{
  "d_expert": 192,
  "d_shared_expert": 0,
  "routed_scale": 1.5,
  "lr_router": 0.00145,
  "n_head": 2,
  "n_kv_head": 2,
  "vocab_size": 8192,
  "rope_fraction": 1.0,
  "parallel_block": false,
  "init_std_down": 0.00257,
  "beta2": 0.95,
  "lr_head": 0.00989,
  "warmup_steps": 415,
  "seq_len": 1024
}
Below are experts of layer 13 (counted from 0) of a mixture-of-experts language model. Rows are named router (the router's row for the expert), up (a neuron's input weights, with its number), down (a neuron's output weights, with its number) and show model dimensions 0-191. Each number is 128 + 32 x the weight over its row's rms, rounded and kept within 0 to 255. Numbers have three digits each.
After each expert's rows: "raises" lists some tokens whose logits its average output raises strongly, later layers aside; "gets" lists some tokens that make up at least twice as much of what it gets as of all text. This comes from a sample of Wikipedia text that the model never trained on. Tokens count by the router's weight.

# expert 1
router:126103074142092096102103055119140139162111068126113110151049168077187128078172138140189165201063154149160052093110164118159113103156105123152186096151159147144170174110148131150095140114100172170165166126121083135116150118221097110130123113100124124075130151148098141181100124129126162146139133111138171118148121190099148155176097072143151156094152148082086186105166160120077148129150136099131145105079083190136135112153160145048121094092126119135126086127132163090127143090109087085117151172119162139142111133131153144142142114139165109109148141124133043149118165118152178144
up0:098121133138101119068162063094149129111177138151135152094130095143120130146068125114162112151143095121053139133176098149128094129133193148108141198096142143103181146060078143105114112156157110109116130117144048129145072136164098060162078142114150120161092152098156129164132079161112172170121196112119150144111107154125048093131137165136151123139158098096146149127112138153094137131197110068129097142084187149110126101145111136105145105123124096118087080090133110067109154108161150154098142150047116146165096180148170078130159151087084129136116183053138101096206144148161156129
down0:105150170164114185135138069088168114184199118138159185138115071115088113134036076151149131106157079132134135131129097096148121092115125175161194112084151152083140123106108123081131105088134131147130102092063157098119108080106149089098151063117138165132080133149090127102086112140152046110146145096117117114157179185151129153137140115113151074171114125113161156175105149150185163127122102137133171139160176154093106152121087171060095101105134128164157097112162131109193115113121120175126125121110144122095098154129126160182179133111130097145184126136196120178115049158111135078
up1:141134145139076118153131129117156093125138158103084136128111110114162114099197131165121124121144127139149091111130128102207108130119163165154087138151158109130175110038134127123111170152122154120117167112163093132142115124144130090140079126167103134140158157126134103155143185101044102144166164079171120105088138175100154128136139088153149078158110105087088095077140134143169099223154132096122153192122111108118175138146141091137216172100155151184116143078096155179075186092190123128151188212152130144166119125106127144127140154117105168221102113069100117142146136138155178156
down1:138153096122154122115152140141146120091118063087139150123121104100061184136158129178124105121125120169123146110115098105152157044222124138154110127124176076129087127112118091149138163131082152155099137135125125168125122084162150106066055097087135143094153084116127151106159157134125066152149128142128162147155113125088113111067147144127156139194147101165038111109102077101150100140126092103124163098098175168149148100133132139128164088162043115155179134141044127100115065162177146092079111134110125151099151178146097187154140182154098151105153076078155110139121079178142110138
up2:126154109151102125140167155130134085113100122145087155068159116104214148121126125099108127200122150103143053100132136115182129212161096139125138084128086139099142106108114149162138148102082141143129191093122068117103134167117082116138150162118110144098088069173101177079126150145129124151147141114140163101148099102110084074086121111157090158159097170136182074139074116134120153200157105176143140107159166161134128189112134141230098065157172049105138125121120113126156027097137117180136139104116117109135138167123137107102151155150120094156118131151164108134071148068130124144
down2:102147180123099164177128084133153129110110130096140154149130079191151119118111102125097139158109124081090164159125114076153075117147093138110102135061153091164123199107113106078156085114128158150127110164133098067107132151129089103146128089144158143100170050086097148137120197140123115083087140136098101063092095079174113093168110136170104148138154115148064131141101109117188139055157139115112147095114156115145057132138173080173116135170079128082151151131206113156138162124143127192152144150105119104112159141145183115140158151168113080154152134164123102241093100155139141120
raises: " the", " a", " their", " that"
gets: " of", " for", " from", " to", " on", " in"

# expert 15
router:120190104195072093096131073145101125169088182107148072183124202131140124063122166117152186186103164107111100092098133106140128123171104115097178092131140137131145075131146100132083103118177151169163201130143121116101113091186101099159095126161124157100086143156088139167121106156119212138135156138159154113119066190103087121137133080151164160091158175138079161090131170127109102169175143129115078102106075132137132129194134117058098088103134140141086141118126135106125120124069134087111135151119100137166096155164150167171183165150164133108156135111132108135137190098123171144
up0:115121158135150118125180143162139128138113102068160165170133147139161136095137058078179107171149120105142151120115188135146100133175158126113131090199100149139130113193084078112168129118096172155205206117110111083140094108190122127144050117078094207050134126121105114094153111090083124156145142154141148109136095153118149122114159085133130139101166162063140136109183103167122075113122097132141133161114178159123129143140117116112204093107141100114145166131117143156132124156150020112044062165109138114154126133117174129125099153078118123089148112163124135154106110087139106092
down0:078126150111118127124104108121147118132147077154099152165096143146133137118118155141165094062121103166159043153165138078150085127136244117156137131100116164108122155172093103126141105152116157162182102129118134147146144089118154146116135131099156113101141077127065114159080114104156099109111124142090111100119091112195140170156159103162050056143125106154141085218124082062133136134173074142132175175132101126124107061139131122139138137134140090122145072095200156152126150091153090087135048198130099140144109142124188133100145148213115131161114155132151132109156127106140166138
up1:117127086169124163103117154134096159128115130109120120125127130140116147093140125158130142122125149120088112109087119123134143099133159159066173132115114109178161140140137123106064122120114189128134175106190120132100097098161125098149122077183122155086153110150116107111194142177100116175091173147144148027158097194077093086125138146124116143123165116118081180127148129087044064153184156146145103141086153133162120098188150103145117122096170063121073121122071145106122081127109065019079101143121136135194135140140136089110163150129151083160154119106179101122164164060078147143
down1:162155142096189183148175113141120124129102124167086141102119146084126110124048157160094102161107168170115189123169172111071056137072182136113130125172147126106120121153125157100124149083099117160112145133081129084092162123118125121102075099081145099139185079142132162109134188141110072121093112140122112108115103117076173088098144103108086129144242114124102127119086116126126126131072137148122111097112140116116087158148139149195072173132133186127100085097106113131131120127120091126161124133145092083143156078095053105138151123180142158157175130134111159149184186060067158100
up2:103153125112066092077106069124130102136075140141167132074163120080113117086178151129143114090106154114131138138073144128119196123181163191055155098191170120144102110105151071129151233110147117137124145140151136190092102110200159149178143155189161178139153122176101172125182126142116184150126145190167106142124132144096161156064082111112113130176106190121096102142191101166105110101122159134138127122089116132105144130124139147099117138097136145176056128068141125139155119149098092077147054141103114141113104145115101140133101152113150141079137140123120075192131114108136133108
down2:104147104139067138133133156091125133125133130111124114116089102169086151125109166161169129108147136136120110126111082128109149164107183115144097124158060133131192137099094110141116110113070111169097149093123118112128155154121107137117120152104164101134199192100111174162096123084166109098139122121092113091148125109192189174057183056099141112160146149171175089141099143116125110132174108079086145101129119065111101076113109109073088105070068170161159114181101103152105126106111104113165187120096160124152137155124054147074124179110117198089085135160069107045100125161137090106
raises: ",", ".", ".\n\n", " in", "\n", " and"
gets: " to", " the", " of", " that", " this", " and"

# expert 12
router:137149085146084106118106079142124123170079197134138088144127175123146124072110090122164152156165159102163132087108127115149131149136123125110172092133111172129127142127160132164054133135179155191184204122170074152151095093184121113187068117121070157054130143150057156134150122128109185166173147156118150129118122157097107141118102128133179183091114200079100164085155145137096123118118112139159107112133092200126127152183124115054148103088153148190108116112112136092098143054125095057129179143130133138173112093168152112115181164104146128129160143123126132173130160132155149116
up0:166176102172148146109132101145142118212102147106040149167175130152204175073169104155104059137135151100146132113122070121093150137158131164143199160160084166175094146113112164081114105109166189134153126097133180124122172144093109131113090121106165115149168196172139151130125140125047105194138139138118114094168137169104166095133129130094163145132153175099185178130147156125145138112175127197125079142123089158142147073080198148155110124115167104126131123132134182157116108161174109091108108095166126127145122159139117150139151106104088117098144075170124163127110127069088092133
down0:144137086122138124175140067151165160174116139132106122111097086108136132084142163140110146115121136156091117168132143079173108128109116184147069070143164149124136155103136157136111115114117210079182160144132118158093097152123158140130153136078158102064162161149062105112101103134121144162183135139148199110125131113135123201106089120062119117209164080104127158131072120091127184086106144149135134108163140186164063055122182102145123133134128154153128138203096092134168164116132109080137152112100106132140087079042105167136141137113141200125139103125141174091151133100148176072
up1:125144119114095117149104081166120158153102189112098153181127128162081101161116110135186107112152133129130130077080120109126154170128126082055154127116187103096145068191114094120119149125167112182080168086101142108083124124122116127158154065129077147143096139153162108149164110099125187141251162170143089153080157172083180133128115093125169134173151131174162154136108104153129123186155131148138153124150144129199130090155106104154182125072117098103151123113076133100080135138143023086116165145059146100150098091141146111146094158104107123123141089142089117113156107142124140087
down1:067128165155123123117146082118068099148118090156139149133104077202051156156064126150133086068132141030114174127186122140108112132101119124106112120090130130106108134113104160109156101124091139118144078159126077182092146100110073124142190124076187063163137128123166123113158104157106099093143146156068120150128119116170149112127203116092120101139124076169151085121160107072109132163167118060110114139118131059153127102129123107119110150128043169157128106133135091131095075153197124100176126118101137085141164153093147099124162126189133106137093135129083179137171149132122168155
up2:117134092154110034141096079112104123199095143142091106148163208100130139111092124147125165144174149158160129128096137031188102099130121112140152115141170141137162144143121156118128100096109163147149170133136136099055103108081140127139068122118134098091117108139076093109140157098136089187103116170087173129092108119100187150119156115120162147174126159144072114153178144143125139126060131116095146098108121134109153152128124143135124127142109100127096092134131094135118056109144103196184127121073136069171119148133167144186157168127108077138128109094189176084092192152135224165
down2:109161148132158149093147093114092102106110142128088147129127121140139121105098167162123120094144131117153086122131082148145105087167108125151129115158146115130120148082122108172134105126141148110135047142175106098165163179177209157196115157104128125100142150106123123197118146115155095108078151142089115121111083184243155066092153117130087114151179164163099036143143162151075145107088112131131130125161163169152137213139106169144145153171127129113084083162153141096163119135147189096154130171118110097147136120065187109131107177136128166182088044133076095127149094126140089133
raises: ",", " and", ".\n\n", " (", ";", "."
gets: ":", "a", " of", " The", "us", "="

# expert 16
router:114185099162114127108123096147111133066169204043152084139109165116183118122121116130148082184096170105101107076133156124123106078139081182127155109130137137111146142141143089147100182133186144185166196123165119196108123164141120123160094111141094136073141179150135174138160154118108144131189126155123167095146053157136152115149129118085122164124111170135113099100138180154097068127126160116152071109105123154146137133172125139068100090110111155113101147062105107042133111166129120073120095175139127140145085131151135099099137153106154111175177105112168132117145154049145205138
up0:115139094133176084112121147089169137143099088192054076127163168119183096122132126132143108170084084076115163233088109108160088129126109119144121098129154081117110103122099171065114172152120087142103074077123125164135110124140122117104089190149163127149156124142073082164118131150109159202092080115134141172133117113120168155123137064096133170122103163090098115127148158141095129137093128166167124181092119101138099123102087081141139045119159134106141038119084176160165136133113103130171131156103131112133181102127137149120087071145068113107140115185191079142112107126122156117
down0:135125164136129145101117088173113099087092085113107127140149173151116157129110148129114136144136142162142069080126121146107120116116150125123204125111141162123137108175133160107144057159172171144141222178113127138154139148152096119113105124145173102062096212161133116124056163073121203136101116143135093128111150137106120151198123132143068166081102106078108131120147104153124097118158144133090092174090128110109150114113059117153125090130153122126125089141171079146103158200105112128127113177124044061131137141112092178157114137221204088167143189094137138088170135137127125145
up1:103131057125164182178159131052127128101051106165189133127175144110128140121126122126153135169165109069133159064125162145099224113163173089108100055123153195113097158116106098079116161188161133150120184089145117144140094104067126103103148123165178114074094144092111114185148052146115165163137135127137090121145093104121105126148097134119151138187085142142123096125105138094137137118080093182172110106152094140143182150111177092174175100082120177169139136125118137125112141112109158103063108147114134094090127141125105135052139088173107144115120121165165123130125101092120136161
down1:085188193162141153064153123156150080162093119119136097137125138104118169130087144093114115113123104160115072154154167155080141155101121143174165123101170122149133096087108096141120078175195097143127167092087169077135196102140118099128113157097125128101185174141138128089112132099125125124151147103110153118180124170092166138169114065104101140145110069133205124096115122083195110111124164087100106098122120061061153104089186145146086089137097134079150141115142044124117122139148108174150135090200116156168109168123136096158125159116186158146111071176172111083168103122137113134
up2:123133174150137085103094100059131089130104121172096112152136118150108177138149129140068116093135141166082088141157123056140090075120115129074119121122106124151144130182125119100123120104130142109169175085152125104125152131218099143093130142162179137129169169207071155170174163100117164149117180120153207153121123216131152050116144111106120170143142128136196126104136076201095107164116121093127132210127147083163103163132147126137126152107136115102150064082115122092138098149189138165161121104079096123139178171100158109105119150106144147160127130060150136153147192135135130120
down2:173163113130125170141168150157140135130152166100154106102106119100189150115134120166134149148118107140098149156172117106044169125112105134205099170149142125095081157131051110122070163122137057143110113174118133154093142134087120132131126084063152130158096112139149150070071110084142088118133089150123111110110142061165087149131094150092160153185158143122133120100106162078149110087092194164060147081119100150116094119106149118118052074134146079131147164090102176148111094196055122124060137142132155131109075108169093152104133130147131103133138070130150198096108095118091158134
raises: " and", " ", " as", " with", " which", " in"
gets: ",", "),", ";", "\",", "',", ".,"

# expert 6
router:115179089169079099117153133139105107126137160036157084198101168093137118115122127133192111199101164099064103137119177098158114100154096138095168060125139156115149096104083101143095135124172153177152212118149136145094142133199123159162095084156125132087090145173113158149221131156112139146150116124137163116135106132111131113106140116123126133093164152093112152114182148141117090181165126065120100112119122133152123111156156121062132090112120123132107161101113140078080116124116151061126107156073110184174084117184178100131194142123143131158182090102163111166161147090129177132
up0:096114115161090110132156098114054168148117098106100132144167157137142112098164116133136149218108137098134110070079159144141087126138116159087209128173122143114171150156101092110144147141177169158133225103226080151092088077146133110161121100151099159076037192133121170117127109112103204142147130156096121132115119131055123118158134073150189179114147179069100128111129100143072087113145119148109091090165125132140147141130142132143149122093149149159093124136122165116154107054084100120149101162114136131181120160149167104148159117124151102112182109123147111159143131107070135136
down0:175136119091161092135119183129220148140160129067133131119118125119120150134120159099145158068072200138107170125143135185143183094114132111119120088158087141147123133098050140160090126162145197086106122131122162111147118201145155157080173129137145195123116134122139061164108127095113088122119121114099102123146125111128144111099127140109109129176124147081150150095135148150099098135086173190137116179153175118141154161126129144117114159236101152105176197136134070174114081122119114138111178081137148169108064173089129109157127105118130096171109105175161174147090103181112072159
up1:160122109099114103124088144113096139110138143161156094146172108137110085129078117149105129125157084039162136153131073137079152124162140083175104163107154219126098207130118166068149183176105123134133108116113096128208124054165110084182125150175174161122090146131162121159117125124128131103105158135075144112121087121146107159139157068120097121161178138100126115139140096095110101169160106118127159090126138139131083121247108071129150073137125209095144083121147142106123139082110178120128106138131143117164119062114150165080172114132036124138103117118134114127132154113124165154
down1:085132118084118126128116129164115113154119125105113125136149060110146077119111097110115063068140140166094129198130210091146132141121143193170084143059094154122168096148148112132130070145117161099117137074142120149149111147135134117082124090121125079084112085082098122156120087174124133091062110088115133142155138168157134162091133111184072089097080064135163153125114044176091073123137050123084109117210135100145099116168146121156114123093119076141118157144128149141094117194133132122164165153046133144080180129138121127111193163143153110140141123085152162157112113114113113178
up2:092123124173091075124122084151119130105119150132154160155190163139145089128116136183112134189201144137129135075097078123170076147123144142089203137133114107086130157158167149029108153117151161135129142090214068150130080140137065055112079124159105162079137109167135171142144117137108159164128157171151170097143137170089102135150143118155133103071114152093145159140124142129074097133135131186105076130173146137170151122163133165146115073095189143163064122089131160100163112097121078081092177185118147128116069107152169119118157145140115126075153116134127072161116148118118124143
down2:118121138163089161149158173109103130170096082079113232141140147143141140152156147165097155161105082103121104165125087139161198079092119204132149156056125082110143120161165102128096175096115135106103186146104186112147178109121165088124095162120130132114093149136143120089151194147098142148138139171146080150092118159079139137131102184038113116164189121142156137107084140161080145162104133144153124128126139123051118219139118152121113147168124158058113163075125099157152089148095111081134155140136134097114161134138111176145112112134128134052158127138124113172073075118101111120
raises: ".", ".\n\n", " (", ".\n", " and", "\n"
gets: ",", ")", "\"", " and", " (", " –"

# expert 3
router:087153067212115113111146117171129112167109106120119090156198152144178080120127121101096108146095166118091126090116135084151106139132125128103194117134140150181161149091139111119105111099173170159172225090149131135103128056163106151201073127125143147084100117134078116186133093192091174168183162146149149091159137201107103100147106079130120168088137137138108157120158141172082082132140113104131143124147093161152159102194112132130191085109120131173135085136094153120132138097086157093116117168102119108127137168153136141128154104193172108103172100123143094155131128063077169112
up0:134118105158161117101066094178106073139123179109134134152127121120149091119157101149152180151150113099087109091109117113114159132139175122043175150143093200127184123171153103069133134161097134188153152108173082126121157109115141103156105084125148110190048147094155165094145117198134152115076132154133118111140134117151123100145091060116154169167191158090111158160062135142096122188087076210114186137093145152120182128153118087160118118128135138135113123146097156145184151055147129152059143146145128124133156123172128122097150098116118096109200076148110105114115121104112136192
down0:132147157128157210125137115056177161150067097182157119140100154144103119111098181139157107153103161091120160163108109074133145092088144103108128165073135120060144165106191125162170175113115096120091140128150125148114124135132117170158115115059174069160102080089107131104125119102075122084063091161119171123095145137183168075136124101094108134175133129146083114110093106138145150127145173090123154208176202099121119120132102122134110136025152077139173144141083126168165162107150142101214102099153150091126139123121132133146138168057118149155107143128126120103104086111130104124
up1:113119147161129179102116104150170110095116174082121136101133148159104081070109173115089090116168096135110128055154122123138156158112170115072199069210085109152120075173156159125075142096157175106175123131134153172115171159150101167144090152124151150089144150119165119094123133123113103099105129134151132113109127106117128135140182119116122157117160136148146168113158108164120075117157097123045110100143157101125110145184078164150151095073122143175113114035129138134122105080022140149135160133140113141181129061119145111078177136148073159136184157140091125193136150156107129180
down1:096086099080125162200109137151158157099112111153094140125126147171142097144139125124137103112192091196075140141165122140078144051116145163130143163110102090155100144201099134146138132159089196108126050140119112039138130119109092143113205110154145121166127095095178099137063103136072139087122138070107156097136129104105122134123086138086063085138131078128177126169102101090161176141121136163149162198156149076149151146098110116157101154135131151107128157119105146118108149163104153125171100110130086134095155143125131116139126130130028174192107181125112161113135170099185112101
up2:087150054139121160136097053121139138148117163113171124167108139169117103165137106077105131140103141125074134137089106154087138132130159167116127093163157116050171131130110129087099102154158103157114113097121084089110127117127118117158116151075122116149080136074184157097093137108082171096177148103131206136119130111124116116157170118132122129196181155105132112106133040175100143149120109128129094164138089126076128181124160138187091128083158060175128145110130080141166149099095124173080070178184139134148089111187122078130207113084114111147141159091137131147127120145044145182
down2:136092135179103142156126146088142077152098200176192100163165080158128124080066104106196162115111145176106129166133131080137099124133118162125178066067132092114158119108085124116114120167159096164164086117039177130108111120177130132123102075109147113141111124115127159095133130136184163120192132151068197120120181194113107107134163110076123093139106138099074142156108112094179106129108158187086151150089162146076108128130144123142164060110119109118113124129122105110204052147120104114108093103128131109136088130137105068151118160057106143134107180114131119123106150127072121125
raises: ",", ".", " in", "\n", ":", ";"
gets: " was", " is", " were", " be", " are", " also"

# expert 2
router:083204089168137086121192138145088145187144175134100079103120148120158105039187141138160205160151142138081113109111125094174076157130088138084167114135106145073115109110116101145151186136128165161165213143169115132083090088118117136157111090113117191125107151133119108116158115165115163148081120156148176090135111138098105147126105112131165162077127105134121182140146121191073136159145097157157095101118115095094122091172133120111142074081172117155108145150138137087140121096108069112144147195116139132134099097123158080127170112096129151084171059109139098176147159057149103131
up0:091148106118121115106134145123218187174106115081081093137114086131131115167097123160143133122104124125126103135059115098169175151118122206103150135101136083163123103087146131115103101160106161148152117108139100162124088103141098121126079190103149159113097159162167108139083127148146129140107178151154183135157160107138158090129211107126132113091103110156133098108116189165085147124175122128065138101096077100118096163196147049103087064139156095120065145121119165095148145144182138100179147135081127099142152163107161145164158135113110079179113137096102156195095081196079084117
down0:133122147127119136109129094092104135128145060128165155126091087133117175093159106107106154103157120151099161146112157155105138130084082096109182089149106181108138138100104114082160117103129116084159150171098154140163179105163158186158160137028132097114099150124166132141116177092096126157126152119117088089177138105165144206122108181142137202150123088119177154131082132150173184119097112158160106132190102113118155112079100177204097155109147139183124188144170096091099134113120079118152135132124124183095153096129085191176119139149147187112117133159110174061140099053152110093
up1:091143112133125133150155127151076157156126108164116129130130148176160113145142118166146149170161130127087118126090133121148113107114143161135189119144164133157139101189101078148157133122109091194111168164102166115110190170158130134141167100122061184104139133213105161152196087153096128135158155215115161130159152117138126087094141161161087154084135121124156058125161105205173090176160134120154126153138172118138136079126140127129101136123131138088146053077133158166104096193196144098157116114095090104097129195084144122071073193113116108103159099144135088122123170078152147185
down1:160153124109159142124129166116098105113146091157128174159081166160115130095100147166159114150114179091178162180116155175049111104174119145138104158126182102175148106120083144183201094091153113118158113105074123161114125160142110069130123132065129095162139125111122100114117107116084105176097111098111143111135147124191139153066114171106109124171119179144090178112153097121132149144144145108083130108068088125114132068121111054126115144182128189104153136159096102131168131135106151192073120102196096145106139167163156093169057115076110113197091184167123150176140083105142128104
up2:089133172130145152072162122167128091129181056124159170122117102096138091096180135162109122123117109109087123102112123144175094137083055095111168109136083093179171224154130132141116067128148132095081118153236151109128111089139096146140061163173164115165100112145080156152143141124131136157146136172160124121102118192107120101206193134170131161091159111115148144112125093129137120087150104107169143120106148110162083076162080074122116110095137153127176162087122128168079150137097112135040150141153134145118139107112122084118169166098114131147145096118126091084180185130097146113
down2:179160141153125188159147195111116145113153093107142142052163101165114169142136075105156142103110074197144188165128115100145127066151099124134124156138156145149174167164134128112141165147131176172125149145133102096103141153094162135132155099146100074166060165133107180112081129059126195160108124144096107128160135102067133107173087181150142099111120212114086142177171138065109127113105121088141111132132201122163094161111117112151169096129157153183165126110113141147095161072131137154151060082109131134151079080078148123146128114082128123169153161127088113142149138189149075131
raises: " in", " he", " as"
gets: "-", "|", " |", "\n", ":", "=="

# expert 51
router:111184081170083142092121086169079103173108183133164054179107193120142066097142151124133154170171166107097151114105109102150116121158113124097170098134127163126157056102158105111109116111141187148164194122167104122112089098174105099161091137162100132077089120128131148180143103177108170169181146145122153125131124166112094120105095112148142149115150170124103153129150154129097096157174098114161033122136038147154136100189150097064142116097146149156118152100109171128107126036106120062096145167105113166170118162133141137143165144094148099149165117102132099138142154106108183121
up0:138050184150099080169144117202102093103137117130127141123104081099196142096150149102146108169125124104071128123116147114142133139116175198065125156115105133057138141036144149134088141191104179125104088127127083116166109102103093161060139137219108120111132111126111140075168106139085101119097144106131080097170095170131129096123123084091158092121147154095112211090160168105129131203123125142113115141119138100131157162161147095115122094156148166135119077122151187160080158132112095073146099134243142168108141126122139090113135135126123107114148123151119146102150158140128147088
down0:099127161102115173217104117174164125074172104104109126103185125164125090092134151115103116126045137114116119121067160203149189033130135117125154120169167125127132123153122141111144085166097075146168084131113138159143172120124203148140160143183129098206159116156124151158073144075168156108118149151123061187131144146159142122152101111114102100115097127169088172138132107151086106133134109096058157100142150137104095148156085173155106121130124121127100114082104153196151155120087120161183131127202106146144171131089123152094038133102103119140154115140133102115104157102104130099
up1:124089116151125145129149108141084147137116133082109116165134188132156131097120142147116155174163142068110117088096193108125122161195146185181197071196082136097179149140164137089083146087155154167169168086199099155081115128132141096120115096132109168091112150162121147155140119167106160164161176186190119116139130169062134125151130077170149144075167168090106113069178183184127086174164118130132099123126119127083137133151192115172175051107138105154133115155111134106133143108131088116115133155108118158160111177136179106117188107169112109093146105123106111160155123153129187142
down1:133080117108121106116171118121091106125121173126118105129100166091139136140144099134068125108151104113110169071083153095114133132088146144081166113127132156133137170147155122096153096143146077196153093158096127124166151128088126100149118156108106156078113164109145133122141177106135119110060130158129154232162171184129088107118102199115120130129146113113132095059071087109104174208151154134090091124146147140135124062104147004143121073133090097123117142124164141125175148079146182105156048114054138154145124142148097169154138104177132124121122137161092118137101096150189108181
up2:070176103176075099121124067141107188143104121099121077121148149138177069142153121123185096164089161097115097131098168088173072146200080118154162123172114118110190089121132068077119093139184180123129128083197104122098099135116106127138137108155085156136089125187117160151127124133110126194163143120135180076169140165098158137137155088144116147088156134131097170134129203167109130133161070111143097148117150099145098118108128088146171104091166141160089141144121160082151081147151113111115146179100146198137058148123133153108137096126109118140136064110134076114175136117053139140
down2:160165142108139152096134109073112130098112115155121152120077139085115102107119169068133107101150141083176179166105092131161170128177134151087157076164170107156109133154084114147127136091134166185128094083112145139189104161167108077159125184148113125136137108153169177085141093160138144160149197124135099159105158134128108192161089097058210171125113130162120143080164184095149174170128151107143133179047066141130129146116070129156133169104133138095145125145113137072081072114134186150168147109145082116148145089094149067143129177113103127151160135164176113167080131177119118136
raises: " in", " and", " (", ",", ".", " on"
gets: " the", " in", " at", " The", "'s", " on"

# expert 9
router:142159117194076124094138172126134119139105174041131077127149170112130118114154179157116156182134158123149104117145124107127107124165138135123162124139184122104143054097162094111134122105173181163123186153161130164141142105186139186148092113166110127103072104166118138109131171135127173151114147066121159103124156123061167140141154104143171156077200177107125174144137167174126109203113127119123078125104097151178129166184109110131142121149106128194135131096137134116087100067113066046092117166102117187148080118183132099166171162116121151146165171133102082140150116114121190120
up0:115133079137122144140131103157143185157108113144137124086158151213101097169080099158108182162129142100148089092123146147137105124108139135070157097125106159091132141158138164025099163089158186096097190146175128152163153179085097118123156113173167120131162099085072149122088120225123111119174084139147163092202158162108164157132148161119118117137064161102103128116167114174181164111115084174151132056104155140080147131115129128142128136140152150176075157168146169062114128127081064090103147130088179106159106140130118098150141168127118126102145153142144082126142116109082138150
down0:111099114094074168130141245101201129119163132103136149124081110134087115153056144086111120127162147159084145133100123130100164134081120150125114131101145120150217132137174169062168143109096135059101112140130129190170138116062167132079133151075122104162151104126107142085090111111115076110036135119133140131125183103118169121092125135175122117164109129076170068155102160107131121075138121108142147080165168167109130190098142192124131144128116108151158144137164121104093118149122166127106166094080118139116144140157193112156138112136154161074081101092102057154133167112103116133
up1:143067123139106119136146122148033153129022104178082148089093149115102143088172105120110112125177150131130144100094125144121105165093168129095145136157111096078152132142178123148122150073148154140124142085125133112184047138114148057108095057126112152133112149132051098111077094124153136154155133113143115135121142189113151129142129145206133203137155097082151092171143105176058098062149146138119134128174117180114148070097161104136150109096122093089156134126055142091167135137083106106103125120164143126212109139119213099123141120117142134119122093157154131151145144119092145142
down1:135083083059156105080168078158141121122139110138131055116068121104196138126130145075160106087160142115119134110169144145087097095076133181157088122123111112188168097132120167090189136114171134168155188128084157129196123119140148151122125177118170147118164124110130080196173136157159138120142114122158092148113146107110120131137152091154082068092065172134150119111099118112098150070108115128136194098156107152089162070104162075154124098113158077150132139158165164078123194106161166117141072162129108140079152115099154119171177160143105138199176136145133105174125102120109107170
up2:123136158134191166143186088105115164110100130114089112136137115132078155157121142099127124180083171122119108100110074082158106124122144118094158159162125097051109133143073144153087175159128171114168129108140130109139140108124107154091120121092126111125136224140178146153190190161140156101167174146140118143138143157103100151096083114152173120088103160184160096101203148181099065144171155178157167087121131078089164114122162098128124122152138126161107126091182168166177171173022132138096141122150121127171105153066179130152121104128105119141136139168159129149139104116193089184
down2:086148143106138203141162106147091213130154181160068139106140194206078149122173139135095166121199159110125093131102099099109129137075105057075106094108094171135115161135113105086096104106150160151132138139103112183127126149110144150166154133136096111088141121077134137133189137139149099086159150157177167136106140185144139139123112095196105121130151103154125108091150126152131173127094154129136155162129174150106108077127093079093122137132130069083180143124133178137153147176125132113110091085110129132096154094114143067155148161137130069048170159078136165152173129124214115091
raises: "O", "2", "1", "F", "D", "M"
gets: " (", " \"", "–", "/", "-", "("